Below are experts of layer 10 (counted from 0) of a mixture-of-experts language model. Rows are named gate (a neuron's input weights, with its number), up (a neuron's input weights, with its number) and show model dimensions 0-39. Each number is 128 + 32 x the weight over its row's rms, rounded and kept within 0 to 255. Numbers have three digits each.
Before each expert's rows: "gets" lists some tokens that make up at least twice as much of what it gets as of all text; "comes after" lists some tokens at least twice as common just before its tokens as in all text. This comes from a sample of Wikipedia text that the model never trained on. Tokens count by the router's weight.

# expert 3
gets: " ", "1", "2", "0", "\n", "9"
comes after: " ", "1", "2", "0", "9", "."
gate0:132114139165142147125119116123146124160156110143105177153161172085096104115162104138141141128119143174078108180185136088
up0:038142143153150109120137176102120103096161092097104178120171126119131136096120082138105154146107104082158124091144108104
gate1:164156119126096107086102145099182151089179141087068203143121095151141108107066122153153163106141086106165117128126160128
up1:089148155143090122152080084167104147142095142114102111169090140011181118093087142157096096089182102138115122165190138159
gate2:158145088090153151126167142133079122153110129063182107148126075141096165196134073123133128143113150127116121148044135123
up2:127135145163119180148156094148126143082172116141159160132100178072188153152163149134098114068111106143090092111136138173
gate3:111160148094155174103133161096164131096165081105155184109141129155142169185106095127159127082112078145186123184111116139
up3:037117135174111158114090123118107113099098071076126073140090118128090129101124145146156133099143151162139095182143113132
gate4:113086077061113147096112142100141141095204129078110155115140127133175167150166104097125138156105121150122134124102125139
up4:116162160081131141124156144102161114183132139134092247145123141101090160154113206072118195202117082169129139149102082161
gate5:121170117112135121152182199126085123117106158089132092129124146155152153176173067142140164135162161036082127080132136149
up5:151157144109177118116176183144097101183131185094079121190125131172114144195130104099118132128118135099086118103117128103
gate6:134076114133154105108093134146182161121150163077107129092074130125109104108112087045173120147143113143212132135149132188
up6:146157122100074162183073114137107098132085149103129155144164172095093165105139152058038159146158118092110103160152089060
gate7:109111145154123127164094111130119128121162105119151140166138103082120090140165158109162117173083102131141129144142126167
up7:161107164141131160117200147173111158126155114101102128194184174123124154121117169194164167106190152124087127127167130114
gate8:128050072136119128129116099110123108142136136155143112174127146132082129123099067118059166162158146124128061143122153145
up8:091155097153141132172189090116118183131089116141095097112104161060072142120156138111127081116093143084139131181143115130
gate9:127123115121169183132147186179138078129182132083181127125109099135100145135093155159145109147173116172163123146148098107
up9:126091092144128132103149086140139123101083135094127133201170118151118149089133138157126050155177099138170134108112136117
gate10:112169165111100101063120108157164094122172113106177138119097136181115151126100164103125142096105106087087204164122153179
up10:095109109133145153140103135115099106149174115143108102071188153122127124122140127139200154080111095112075117135083158177
gate11:123108133149125146148110072085220159143130129150189103178104085134112130109127098160172132130113124149217100158113104133
up11:114116119096103155140110144070125123124149118136137153089100101126135138133145172095180122139122100168110092125101058129
gate12:147109082137119135156081123122124072132175114108105093177101113075094173127141132148095113126152084121109139103157128194
up12:130129045107116169191118095151230149111148136126177100146157174180184098121147082082173158072119096152143087121144148121
gate13:130138108122124150122115102176164099062143075139166092087104074168091098104142117122098120076115123144140147148143122123
up13:161130148149169131184086086068131103130071111125113183150124042123062149148145140167100158159140165102133143121139108138
gate14:171162138114079146118156103118153105089122133162105154139130118112145103079178158121127142104129131080163139172138129116
up14:170135105160105097137130093131118174153140075125127076132150107150181140120116145189159115072109123118150095109172140163
gate15:104154135176115088058131147065124152129178146117113149114139165087085174127090127112127104153127149136128130129061188136
up15:096114104129139141153184122178148165092102151130114061135122154126077166073065139160155092139179141124187155118145101124
gate16:160129099092191104073108146120160137128106105124158043144091135138129075090158098135128089148105098082140162113170105170
up16:097077149154109098149159167163154068127122134147088171120090106161047185176121232160125125103126184103108081108088155105
gate17:103079148100095147146109066124150148100142132138138130116156160120118114113137163106130184184158128145116146149067133114
up17:141162145145167137095097159149186102162130145102096199144130169136146065120161151093125170143107159128144187081137081109
gate18:118120125193131130120179207165128074109078131112091106122105170109187131122144139117082144136175135126101065061092152133
up18:185063092154152115102125077084156102102142100089081189072176124143114178109171186132184137093184154125092138214111096128
gate19:098146151079126135140120101167108128136103090104094157186108191157076170115120104196128085184140115150102107165167179126
up19:131183082122110129123168208161109094166110143100226154143099089146077127107140135132076088103138113142067135184121092134
gate20:089163113135146176133141118112107181136123118191108097188191145113087160134148183134108148134106117111123115175121142141
up20:111139170123117146122114101143128182111102148119121115143066121148084098073140173057121120132190129046163115111089151090
gate21:154132124133136161111157112119133141133151135096132092126138146115125096050071189099189109166121191058084146120154142129
up21:118135141073124084149140179153140118122103171151086149160135163185140133102159091160134151094119125105154113143166118161
gate22:165118155126118102122119114085086104116128201129122136154156127031173113135120148082074139166203113146111147154110205160
up22:136111123144143066109151176106114173137127137114130176127134161150055143165120124151183195094072113137110087134224151157
gate23:150083078121084128137115128142095087140115095148087151162159140086113137106172125127139176091132126085122131136160095104
up23:139180138133155150111134173112160107101085101120126171158194106127176147117130137161118116133131135106135106146125105150
gate24:102115195111112098135119090128057211175104178125096159108164130116070110103120121143156100122081185081147108131148190159
up24:177082156108098106120137135093147119143114179149102166074096147129140145139109142120123097135137167137116132111180087146
gate25:189142114092177091147123103131192162163129129101145174149101195074145157117094109145076119181122166164084134090120142113
up25:140141118123199126143162149117152094159136115132161145126101155149080127174151118076155129147099178096073115166035096109
gate26:114145083132129136177152154114085161117144128035139153105125090124109162180143165127130083155129111089087165078073107137
up26:165129108178161088182105154126082150082157123116115137110138033100148153130139108153167132131134116228150095104105117153
gate27:181230130084123090091096137113131085132143108162131173139140113056146096146123159119176139155101112153168089087066156117
up27:115119157092121171149099048112138133157102170111089166085115107065181168156149156187036103181163150158150068063181130166
gate28:116148108170113115100143150146154085119217118127075146126109183189141148139096100167137116157093145126120146143115104152
up28:082122143176131124128125186138187074147123142112173067162113209170081160145095131082123060144106132146106141130127131220
gate29:161116164111128096134178079122134140081110100135136139078187144131129127151104086117092084131152136136212108186109174072
up29:082137122148098105169126116146143136133153124167126032126203118178115118140156093091139101125098103162198147121145097173
gate30:140143160112170070136160105160107078138174128171163178149118166069155161161142099126083128143125098128181108096142178110
up30:189153136085178123126185131088152106109143144135074168175134137129121110168138175179131098123127127082174149113180101149
gate31:186064119124087162160148138161135089109174121091105147157101142152135140182144083172142118139097154133124156137094168116
up31:182116162152138094125121104047116073141130116183131151128134170161185116131079220118159117149115121079118158121111140123
gate32:087171112166087184077089162124103133149129135099123097155123185152045169113075137180157110121133072183124160214141133139
up32:177174112142157118128110121129136137148151080128097061148173162160109131131099148111143125085111145163109137115137073129
gate33:097189178090099134095068160093069143114123135143087150107179149160109172153109099095168077147149101085171145115097044102
up33:170111153074157149129114077151135058071109129150137169135147090101105076196111127188084145113118097135085134160146112155
gate34:114141118142168167125128143085147136088118198140167108119188070147071146165113121091170125077166091109081123155161139109
up34:141134129124140151155150176178167126114104141090178086152162106146191127138127209126145090077061170064119117180101148079
gate35:137164128049148114102108084134147131130127168141185140124190168116162103142155133176154150135117154151141170164127156148
up35:184166155179149195178167121096028127119133088155191130136111079083168119122132110128157149121092084159130095168098149092
gate36:104139163134131174121126122119115135137123127078201129107126137165178105153144110116171142105104124147130174096104146118
up36:153174116089089129155096066136145132134117127117163116123156079068135112106133158097145119154100162091125143126150091084
gate37:168084130148091104139098111177127102097105125159123172151096129140148154121126077171172094184132096195183066136076098143
up37:107124164199168180090095134145124128148132153144098182162097133098172171115109188134127115142175129124143125155143096102
gate38:109128117118082159082102141118168124179102157164152191219119081097146126104103151115082169191143097175115094146057134121
up38:172111143201164144142157110122129146165092088135145131145095119162124188144110113140143085132113146130112090175120075091
gate39:096090046136091140125119149131119078099111199098131091145115087135114072122105146137148160143197111082061211110046150130
up39:096124148134093092090151138088100139138116176141134146113104173149108120102109158147161162143144177127084167094191121135
gate40:163143099114145095125134215205131137087104138180123069130137101114060179125112161133109110100159110135097146165129119122
up40:138113158150157095206075096155141123106146144148197105176146130087118120101164145148093156109139090138116163166174161096
gate41:079175119187117149117067116103147074121141164134098130212100124130116123100094179166103146166149151165144165134077156105
up41:197122119121083100174147086096126078109083140146141124104100137167108146137121105189126114143127157145127087153163123113
gate42:138121122097178127148089118147154124095138106124110124196106136127139104160077138151161142090163154082148171111109135117
up42:153156121117081145139120062152115118152103084135161126124181189094147139104063144145132137130109161121205118093156167093
gate43:141112072111108163111173100170150133134130140135161117171131152160133110202161169088188090157154072146145182104109080168
up43:146116128109147111088105098155139177161089183104139099153111090086168088109147166123112169161117132173130154137103114146
gate44:170114100142145178142163202109147148155155151161152118139115088126138107196134105136170182184095150126163114134135155141
up44:101153109169121128152063167166164118123169094124075108115090088090111077175189130106133092117114133067144138118137101132
gate45:101103136148092165168107129159116141081138123103125163146139058147129122061180128078194113112112142161094108115082126107
up45:091178166148114156135186132106176106114128095147139076102110168104093133120093199084152144146164134122136106172123126123
gate46:137145094136098178158096114163080164167119113138206145145117093184186136149120087129121119115151161096069134185106124142
up46:120091105107123123107090118111153135064102123185101108126130118102110110115145165138126068046107123158107084081127127125
gate47:079088152114113131165107173162117142087075144141137115138198157180125103172109124117126124180163136123168121153103107159
up47:127122131136159117098075127105160111105166127152154138153155097144112153137110070150105158176135128143117142124122112117
gate48:129165118097092123127166139134111129133099116081167161100103098143130092190105115142109088143104165109062100164120099180
up48:121115170100090155138165166117124120124171158151125148066105104125143116149114087144094110146103163132144096132109113149
gate49:117160160101154113151103146120100132103141142130129153110093177171120068125079103163137170146076131131183102167166121057
up49:089097095147136122163171167165164108127160112125193080158176064165115113181158160095158149132178120086123073113102198124

# expert 2
gets: " |", "3", "4", "6", "r", "–"
comes after: " ", "1", "2", "3", "4", " W"
gate0:125153139157183070112144133104124120116144156076091090110126181167154130129174085121089120129175123129103146160135131124
up0:171148134108086194146101129127091162169110080186111153079144113098050139136129122164113109090137135136111185074149103108
gate1:128141090171206110187069138185136158136140134141087194130080090123096187153185102161100100133137083143125111113129073157
up1:172096147126135124062132108088094156136127107187153166117132127066176098145121134162168168086138126089190178073180110140
gate2:108196148098153155191108154159124079096166131117179124090215114127128135147065197136131097056125068096111157125133113165
up2:071089149135112115136112171112184145148170142097119085160122134090124107151120163164189146108111144152136113148070092122
gate3:115118066139140158147113147157130095156135148117098073148113090137113135129111155099095138117141107111090118164158106138
up3:113107104139138127134166119117043088102130106154073155090096130132135130092190108123118124095103160084139102124121163112
gate4:164147108179166069134097140122088183097127119168112102164056118128068118082105078184109117097134158083184090146125097113
up4:105173123113162200095165139130113105119134166148145122158103146159132051132139074120106145121126142175040096178114181151
gate5:117148060164098147127085202074067123174130169136151117168124150131140158138133142101085098128183112133133097149082106154
up5:126119158146126155204059201118138152134117115119129108141088121115157144147116120057128160092131136122143080129126164143
gate6:112083128145123105106187134113118124124156173117130111171097136139075092134105159100109119158153176196154147174135139165
up6:115134093097080187156120098145129100095120124100107096145090077155097119155147151146095155125071075104122206105140094115
gate7:144152162132129123119104135096071125150147105147155138170082135079140111135139167120147156158106153110176092179122153094
up7:078086081108143136044163058154147116117094117108104146138159124161140144135184106120152071157119145146152145155104160144
gate8:094109074142117095164091145163132141093112175112104136167118209126162166123130107167114119144108124148117133116142118148
up8:124122120140097104079089164166077157120143115124075138133073204136159125187100114100104066118111137113096127128113086111
gate9:068145080109162111095102193136106134084128156116147151180144158164153124128169150150171106109101114139145135160139123157
up9:119133072135129201105152144246122146122119201106074132115109095109106132128124138115141146091109147140091153077139108120
gate10:096105098118169083111062191096136130159113154126104182101064182094129142123126129120107124140183114152083167165135135232
up10:129096089149179082058137068179115152153198137059120083090119165154166169132163112141120090146126139107142193182134123146
gate11:140170077209163103053147122196089101159087174108113107158101183135150139079105139156107221125123120133155129128157118201
up11:121090140066159108137156056056119118139126100126139097084141127076143167194090149105202092094165152149112158168131102124
gate12:137216099127125146124094108111113164129197123106149065158121141111151138127102101079159121079110151140181086192116096140
up12:153114104123103082198155144177126175136161115143124090156117142118158101102099196116194126236150134179142055147080132113
gate13:102089117179154136166199182075103133125126169123143052129090061134137113175143095132143172132168145163133064137115147110
up13:103137113137119140112142124109110162141111119160122138095141120090108148099120115113182104097121107142139132062104120108
gate14:138130150129116130101090124152081159048098097117097147152180121126186115143105129098116107102128120163133137147170152101
up14:057140109148098095122145138145112120095130124117121127062112105121160120184096147153104157123131096129109121055133177068
gate15:155122100071129121119163118145088132148151176149105094149098197109127066139149132089120142156085105142174076109180136164
up15:066078091167196127132144118205076127114154148130139123198143132181115091120109163085198138084128117062165159120093142121
gate16:153123143145119146133112132135079149176108166129184109143166132095144124174156121098132118130134123132164154118219130138
up16:124121019132154136152167131187182117119159079119133079150157153138136136084092129136096201123140092133141115132140029181
gate17:140125098057088164097135157105124135140125178137113147162110121094097149106043102114150129120196129085117105141128094121
up17:160134130122094138101119085128146161124158036171111101117168099123179173132184158161114147103066127156074130157127065116
gate18:109084118112111095127170199151135091094127120123041103128108125161147139177133129075107152162157108162145210095151087123
up18:063105097152115149150102085103199145152140121130126113106175120172114150172094143148148163113115168124151118093145158142
gate19:107133150154182182113171148118106101156118192153095086126123129081153111116147165172164102146088107108152156162136121141
up19:102125168132159161152145078142110118134159126065195212148060086185125111151076175132144079146197088153093140167124080143
gate20:113163164133187129135066125165140063147149100156107114109083118074138103155137126077114072109141181097111168125183112118
up20:155176162079132157067159137086124166156159146167116080116108109114135139145122153088155106084132178125094114184117125115
gate21:164094115139096143162084131122105186101139134132141110141129090153085078091132103148077104084187147108239145118138095117
up21:098090134100124091162139119132151114143137098128137111088116095139167126171126102138140171125169123127176072146100102117
gate22:139117137161074138121156114125116148077164088147121105136125125129135138131100116145142092139181106103093117125153095170
up22:074072096153098099226153112151074137120159135167113140100153108126114156169098167185173134140185178116115078100193094130
gate23:149116106197115128102104111168102143165110140152102095119175095137185082143130116145138132104190147151145161118109127139
up23:138141126083147089143103206169162150064104128136132182128148148165133121155099164066103106138133179144061108097123116165
gate24:205090102073141073127140153160140118100127135147087154158066173115130121171143088139132095144168144116135130152117118218
up24:153111136120104139131136143141124102112069126113176208141144149074112157136165107145118159117071102129169105080109098101
gate25:130152113157130120154066113124141122096139149164062148092115136110150109151087143166164119131126148140156138224142147084
up25:095126092159158177202124147088153128096144116126104197127130115075115082132144166124085123125110164210116180123162109109
gate26:126120109121127122092101119155154185086159129142110132153109130056140161189093137124111183102147126109138162129105115070
up26:129116109104142145103146136149166131074159123143170231095119108183084123182118133168174100152174107142132095121109101125
gate27:150171099094100123168137102133088191090123160111168120179173111107090109172120099111103151146186130103140150096154209140
up27:117154120119169155153149086098170057125174182128114131147149098044107099177095078129128143121162126139180186106053177149
gate28:128125099136169107099074136149115109099097144149116120183104144135143195181145130126186143137150114084167167142145115196
up28:069212078154157058140138151123107089117145174125154130128128155111142084186095076138124061165099073136109112079183102109
gate29:082139052070121155125107207146099147112141134133140167182090129113116144147177105110152111112174117099133202120112145166
up29:116090074131127124092170127121132123096079124148129131120095168181098104176120102197168170082067093089132142128122123089
gate30:047126116188117136039112067176054099107128103091071091103159096181144177086109108101124093163099154135126191066080095133
up30:121133126123166183121108064143150117131121105195170102163168107169165124164144122094099128124177167122086122126126097085
gate31:135174114132155035096115176142128064131162084148165095187069163139154179113149124100049152107152116116139141152151143140
up31:165095099122157105140132133146123107123140110111092200085133189139136126138147143105156118123166127141105113130144112105
gate32:069065186191139140133119151122049144089171064120134119131201119121122183131122074145086143154118108200166134187190130109
up32:087144122165145142166079115136082168145119112154129190114167091113119121087116143175111165118134110085194187147125134133
gate33:059141118112149097144115124194140107104093143117122140140118165135137153139112076148049154105120098058119046039089128101
up33:052117121125117096102132155126119148184123117166133129159125185163119194141125110138091100168161089101184166104175135113
gate34:056115118122176125164105085156152151116106139135120132107131113158144139135118091138090112089156163181157177173148211092
up34:080149227095104141141174205155123113142168136218115071153161133107063155168095156132206056092127098103076118130130116142
gate35:105108114138180120072128158160117136066114147106075156149170098154184099044126109141167121126229096093135211176115114092
up35:158062213162160138152132071134131130076125150109100092124143095110151131087104117095200168143162088164133103054144105088
gate36:126130066154146144136048070080054158058134107104121177175125101085108152146076140151153092119143170116085091155083102142
up36:147104115135095154137162115098077147118126109138147201183169130137096191087074078137139121109093149188156126120110093057
gate37:104112082135139118152100128120090192130138106138083147215139182153160090122166103100066150137173113105113099102127169090
up37:070125134082125146146132144126121140176172141098119110087127178136116143073157106120100035129110133135132093168144127151
gate38:146114157068140213166148175116144137174142164060104163235093123149092147211128107162091139163150140099115131152125138164
up38:163146162138131157158134138140137070126074084101131078037139162110124111101121133083141105128154129152168141149120168102
gate39:087114116115149077187070132117153137101112108111156111153123131110103136149101083131163120140193131137187108124128190175
up39:161156101133123143112156139134122212118131136127123081136145141117163113140149154132145134134128104102077194120141167135
gate40:150125128173105101148131124159118112110154147176133156157124108099141173115117084135148159095104131126085135135128147089
up40:138091164141109167145171197105148135125118084086083117171240097124115126112160155144097100134165136133155144090135169173
gate41:109123081151044128109148136181124135105099182095147162148109069138108168125082091188095160157177171131098129103197080182
up41:082103176129105114092117101093147148102117121141164123117131144163188121159169058093141180125137083133150121139130146154
gate42:093167117178149129139196105184141102107145111119120119156123074065169119120072137101123187144166155096168090168131119139
up42:121176129136126064106192090120210150169149148083098087062107141186111086117139137143138105182146088137157136113126122134
gate43:101174069123121131139101220141109151148202053088115162131128132093129090104080084129140104095150137120149134151137123140
up43:111069116116140158178126169135120109111099089136146132088123151083166082112160123160199175161122146088084058177133128142
gate44:097144077068112112130138183162108139091146087130156116167140086101114138112125078143108129164102116040115169119149169141
up44:135167087110141050132135166118143126083138120115142131148156143057115110155109129140123116039137115098165112123180132162
gate45:118153150051131094091132169138075109139105196083083166200163113095081161078142141167115089097175146116143113122166088157
up45:151105100182126153149153171120092143111112154122164105156124156130110127082117070171120171069117101138107098095131145106
gate46:147106136146189114130095127116063159108085108110118143147109098140156173129202133092151156127211137127165137132157097102
up46:142109087102159132074142172086098129124139140140084161032075174182069115109102120118136100164151130105104152076147174133
gate47:019129114135174097150134118158077128104131110134186110126132068111123154144115097114137157151143060104211109171134093090
up47:104076146152133147122149140152130183137154098125086140155125074123136130095148163139136062134118119112191058158163150182
gate48:121100125117123127158130219128129161122138109128115092166106098126127093091159124117161126100146122094105207128159078166
up48:076171103139120138161118064097079103116200134130132108170123124123096118120109104133111166142119191119079130064080181091
gate49:122158077136141078086135074128120137157164135097121170179148117105172102178154121161168130126120130135094126184150147091
up49:128117174135132088174097147156121118132169149158163135099170085140124079116142101135170131178089119161133121109132119095

# expert 1
gets: " of", " |", " in", ":", " (", " the"
comes after: "\n", "|", ")", "ed", "\"", " is"
gate0:126178126116129118130114154137151117097147158119161108140096075119128165116129120190136096104132175099096153155132128204
up0:111097128158113118119158132141101158117132075135052108148076111131087085114181121129173133157086157109090121171092155168
gate1:116086064080119111071121161182190177139103126090124102192163169166126175121182142166119109141148128081144158094144174154
up1:116111158177122122085148120083070104137125111141067122112118122157081144160102148173096124135053156111103097144125094164
gate2:134111124087136116105134114166087156066127106154134128136112165110107112097137071082137162241099140139100180145130150137
up2:085098184062153084123100081144167126104152093099157100121126103057112129119107132128173136118131125100158196069119167134
gate3:110109135107083136140087154112091073157120147126118154141096096102148125154166186203057174160079125173129084125128136129
up3:189089159116143156145059142079169099158102083139117146119086114066068119160168130086122156174067141137149130150100115151
gate4:120060153099151081139129131094126102125061201185154125123103143151089121115077144166145076110151154153178155148132206122
up4:079099120162154163152127180094133141113154144194064135199135035129120125159116082155147113176130122144116123142126113159
gate5:160099075071143115133092110169165130126124127165137147101136090152141095136174157090088085141134113111102098115105119080
up5:165099102135169140148110067117117111116117098105083188100145048108094040152113149160141177105120113167085116109146106146
gate6:171123164136104089157144152058082193126112148126127126123131174106153066118133116077117081137148084112161097093164139152
up6:121067141165174110115132068099086126093130122199125160144173141122179176153181125146148109118095187156154146095073144095
gate7:150143125132126129141092141116152111150159129140125102098173102119088091112153146131134134070152132159089143208107120150
up7:145083124180147127141129087128151193112112100114121131106096119157163149121151147192155114115147182136096149139147082110
gate8:127155140086120105130102078124103202070182132117070130149143095146108127134143158154170190145080147119094129140128135117
up8:115124154148117092125118098139136142094124154037164194151112155183128148104121085130155126157178133148107133127089124131
gate9:132128170163126184132108088129105145121163156113113093107116049128175140192122177120128143156080088138178094083096222153
up9:138130130124113233100041105112110153127172095190129130120183104182115153126090140146088146082093150171143153149127133149
gate10:149150089178163112168122168140161149137107156177164153189130123124134127116126064152091083104091163096161101168147130183
up10:104151091103048136123089139161119117108055069175143083085144092103073154122127135129164149187161098192153099139100138125
gate11:116161112116102077124129113124155146091167145090104107133119132094146118105129157153088105172103143112138138134139137154
up11:112125137123182102069135106145160112137128128110106108124125131105132127141173157110183188110111162114131068058130073154
gate12:119075150115091114100148081133125147116156155149181149174109111181129137156231080113161128135080126117153160099119106090
up12:159135128057158161126118167103119155163073138166133113175101129113131134146131137126098183188115097152111070183099113102
gate13:119151149139114124136125102145076071142130110109149103206173116077140069097177113084184113132137097110100133131133124162
up13:101125125161116078058113145108107150177133175098200104139140114111137170144178175113140088132095111082116168106125072156
gate14:163146082111119147127075106092090160134095159163121134142162138089085088100113129147083118079199064221151151131133090108
up14:180108106147137076136164111078104143082131122150114166129198133158089074115136095112137163136104186110130165073147179055
gate15:100067137132140178081106114202121163120179088110188160106136100153090139101155106138199139122071157073160167110105079183
up15:120065197124091115173073111149131183097008160123139163124132156137104079118159098144108149139130181124141159118158089150
gate16:096082096097141123099122144112099068096136104084061103131108119140150100111120074089122144158145074119134140151221095097
up16:199112124143142129137145114122151061144149074136145116138144110125120125108064079096148173091148147139102156087206081122
gate17:135103107049098123156147086117081165100116088077111091085118053132175173181146107132157118092149106166170125171125168137
up17:114102111159115096085151109162060106157094108103126128160147182129152198162136108092094148128132069148138142162125201171
gate18:113120137123123165102134137052112125132101165096137131083116089171128106092103098131104124104165099121188118146129164162
up18:131115141131181152078143178105123115168103131112144115175096190127135121131099116158127095147150108139107219100141191157
gate19:130143128155141123144066162105106134120065101143132111161134170116119087142145089133124120160162083109099170083164129151
up19:148083114111140099101134135084148088120123134154096174113099176171119119097125135131109124141137165095097057114077152112
gate20:133149094141150132094167144192139170124131109087117120189109132134090112110091095145145145133100095086149183060104155142
up20:113123148117107085127129117099079124133149138082141148084202111108095104141166115112178156189184112161152094155192141062
gate21:086150122122158086151159181176105171142161121121131117116147054104129125165105127090150149118136148108116171147156129134
up21:134081128127178151114166127154125029095149109136126094127129124112113088133100188193120096072138111162132143137130081134
gate22:184115202127137156081086137132103117124160142078184121128094110116139141144128101135112078075198131121131118114142118106
up22:189109132104144114136117145182106102116144101120172131154124180113127176098120190061096119124102125169156113151107171118
gate23:138115082109128118119152167095149018156151174138132128165111097125140192164165177065091139140147137017058134088078163123
up23:095134161161196092119133119167160153110175093161102082111134145146136132079130053164165110122157104168121145139138104114
gate24:080159085131094100109171093151125142138135199144110179132091062130149182160118145120167103174163139155118147166171154148
up24:103052120113107137090081192120134119150115068141175081151128170120114121098108169111128131095138135125109176128031110131
gate25:151072074072098131101159101144119095125142140181197089128149127156101082110162135117128126136066122136143087069142140126
up25:093129143086188133091134100136090109139164138198169091060192154104158162075195115146127131120087124105141167081109083137
gate26:085106086124116168099117117129149124160153118093119113138092106109136100137091146174141085135161116115151129174132111170
up26:106141109141111088148087098098151107144096122103115149080146148106173140143084143155096159111104126212149131066150115162
gate27:172142094109155100142089201130214185119126197137167108175128065200131046104145160129157136099100123149108179129106129125
up27:076147125114119146138089147111123088146186111136087160110095211136104142123108139131062108129086182086137150111216124128
gate28:083112134154140169100111111119099122123098108082129129159090120143128086137138163158183082085090092087098180113164143108
up28:110098131113164108136128180171137083134103136151178148137125132164166157168084166165097104064153116183112129148106165153
gate29:185115075077098114121167147156147077127136097158159138134143141155144126167156125155133165113058223118113110051154029129
up29:137156190147129193142112149147129172159088148113048123128122187085127140075069120110129061087113169128116065119171109144
gate30:110164122165167148142127124138079154064139128073177097131100143150110179104144081158142102143165101086148132172089140122
up30:172099140112083139065112144093144090122146114115158169085145125148103106142162139067110140118161121028095110131114159131
gate31:100134097083127100146143157050072159128160131171084136123129148167107117142064197162150125159159154118146187160084140151
up31:088140157111134127164151078135093169098121114089105172096124099113059120130092129103154098121101127104117121131146120154
gate32:131109116125092100165131087160160128097083107122161171157187109089133127145144148091089122148128113134118149075154148173
up32:096063081135127043114093121178156115080091118139075165085161153141110092156143130144154163131140123137172110126204215119
gate33:089104121124151131072039123139133109089175204096056109152086125138121150118113099147123142183133134123136121093075048121
up33:100130130118151099185077146071109154133085093066105147129168158109161118140127087118142142110173126106142116125157157111
gate34:117101130102085109152118166157114071121087120096160144103101115140151100189142130134132152131119148162178149127167116155
up34:132102164102125137106120131147126093128136108120068141133165079121152115109138109126163134115129186131142179130164178201
gate35:092125094101087096118145101118132098116086124103160073115148122072058087109132118075170117147110085150115154142088141174
up35:132098168086138135097111146176134126111158128165119173164119123166137090123134193148095135075081139156110096073118121095
gate36:078144130125087064184138113156122110141079123127124082098097190146122148130130030120073191203155094137123160146155130090
up36:129170025109185157154164082155147138135138096145144116105114169160097148111094114156062150177074148114119141129100186144
gate37:132122196167128129141091095122169155086144155147174128171131105121125107135149119122083138091147160093148150118111087152
up37:127134154086101173089177178117124112153113168095126098110128132130157088109099139120214162178142146171148140125098127113
gate38:097059130053157205162162095098133212061186144147101142108142171154103108126163157104142144134126126129113125127110115147
up38:106140139164117083194152074082121130083130126190127138101090131117153135139098113177126176125106217129174055129179148131
gate39:095130069114132111083059140080201113085151109111167095101134123138152128163080145133142175077075102073115149107163127178
up39:152151084169068158139088079064144104125135137093156126147110121116143142123119110114132115101148141101097102125088177097
gate40:160178133110122144134053118185122151121147095138162120128133075197126107155157144095142123120108096113072099082145129092
up40:090091106120160143108082106153167079104129131097125101138086176114129163154093063166143101140131148148100098111114129180
gate41:115138123075129100120110160138152129086175184158184101175091109116106160144194118128171160135110100091065159146152153089
up41:168179122112193118095030108131091148129132079094153166089188114158122126170109134153188131164142118116104121127162110139
gate42:197114132084107161104172117129132098130162096135171118125107112130123143195173097118196115102164162099119091130100103115
up42:122164119108122119136120125121133150059084191170150177120117132124139169136110181095130101076049115152139155134206113144
gate43:129127132139126149131124115121096164119091145178125149131148128144153090129142143074068093131158149129128107142141179121
up43:123149093137151112156124077047110185131197129108133139096146181147119148113064114120177147121182118098184063152115128139
gate44:087129079124090118111092117205156096094140187161132124123100108093121114104144103153115112099175147088154132114052139135
up44:112161171136159148159155152073121175125191161083120159136150114157146132173127063146169157151110154144128079102150172129
gate45:074136109134148128121127102129086097111086136165111115181180140153159142065163125148164104126123118149094181150099144141
up45:110112106119179115084143202067114133151088128149151089071123137133106111166117116135176066093157121127110132128091091113
gate46:087154163099133121109131117081162136131169110120163164084025093154138144155156146078150176109159178158138180141156128186
up46:084130176069097157062099133132108113156157137147192151152135124153127085118087109212119152103092117093067133070148142123
gate47:131155153155117062199131137105176139085160131083099132080127167146140166159157166101135153108081120164075143149106191156
up47:106129110093126069109138100172132180158140078112121130098089111122103114096127085134150120124144109053135102120197162225
gate48:123132093211157106101151175159057131140178123111174094134148091117165167123134076107145153109071146101127091106107076118
up48:137118139137066140135188122128099142147135174155164152036143119124121110130098112088172110145108095147079127107134080125
gate49:079083164148107166148150152071150096092157101154143088130130187143074213162093109138153164152139165108129118147113141193
up49:075118111133200162095100132104138136116112098182080134171161062146120163101158135089139118139193109146145105059132087101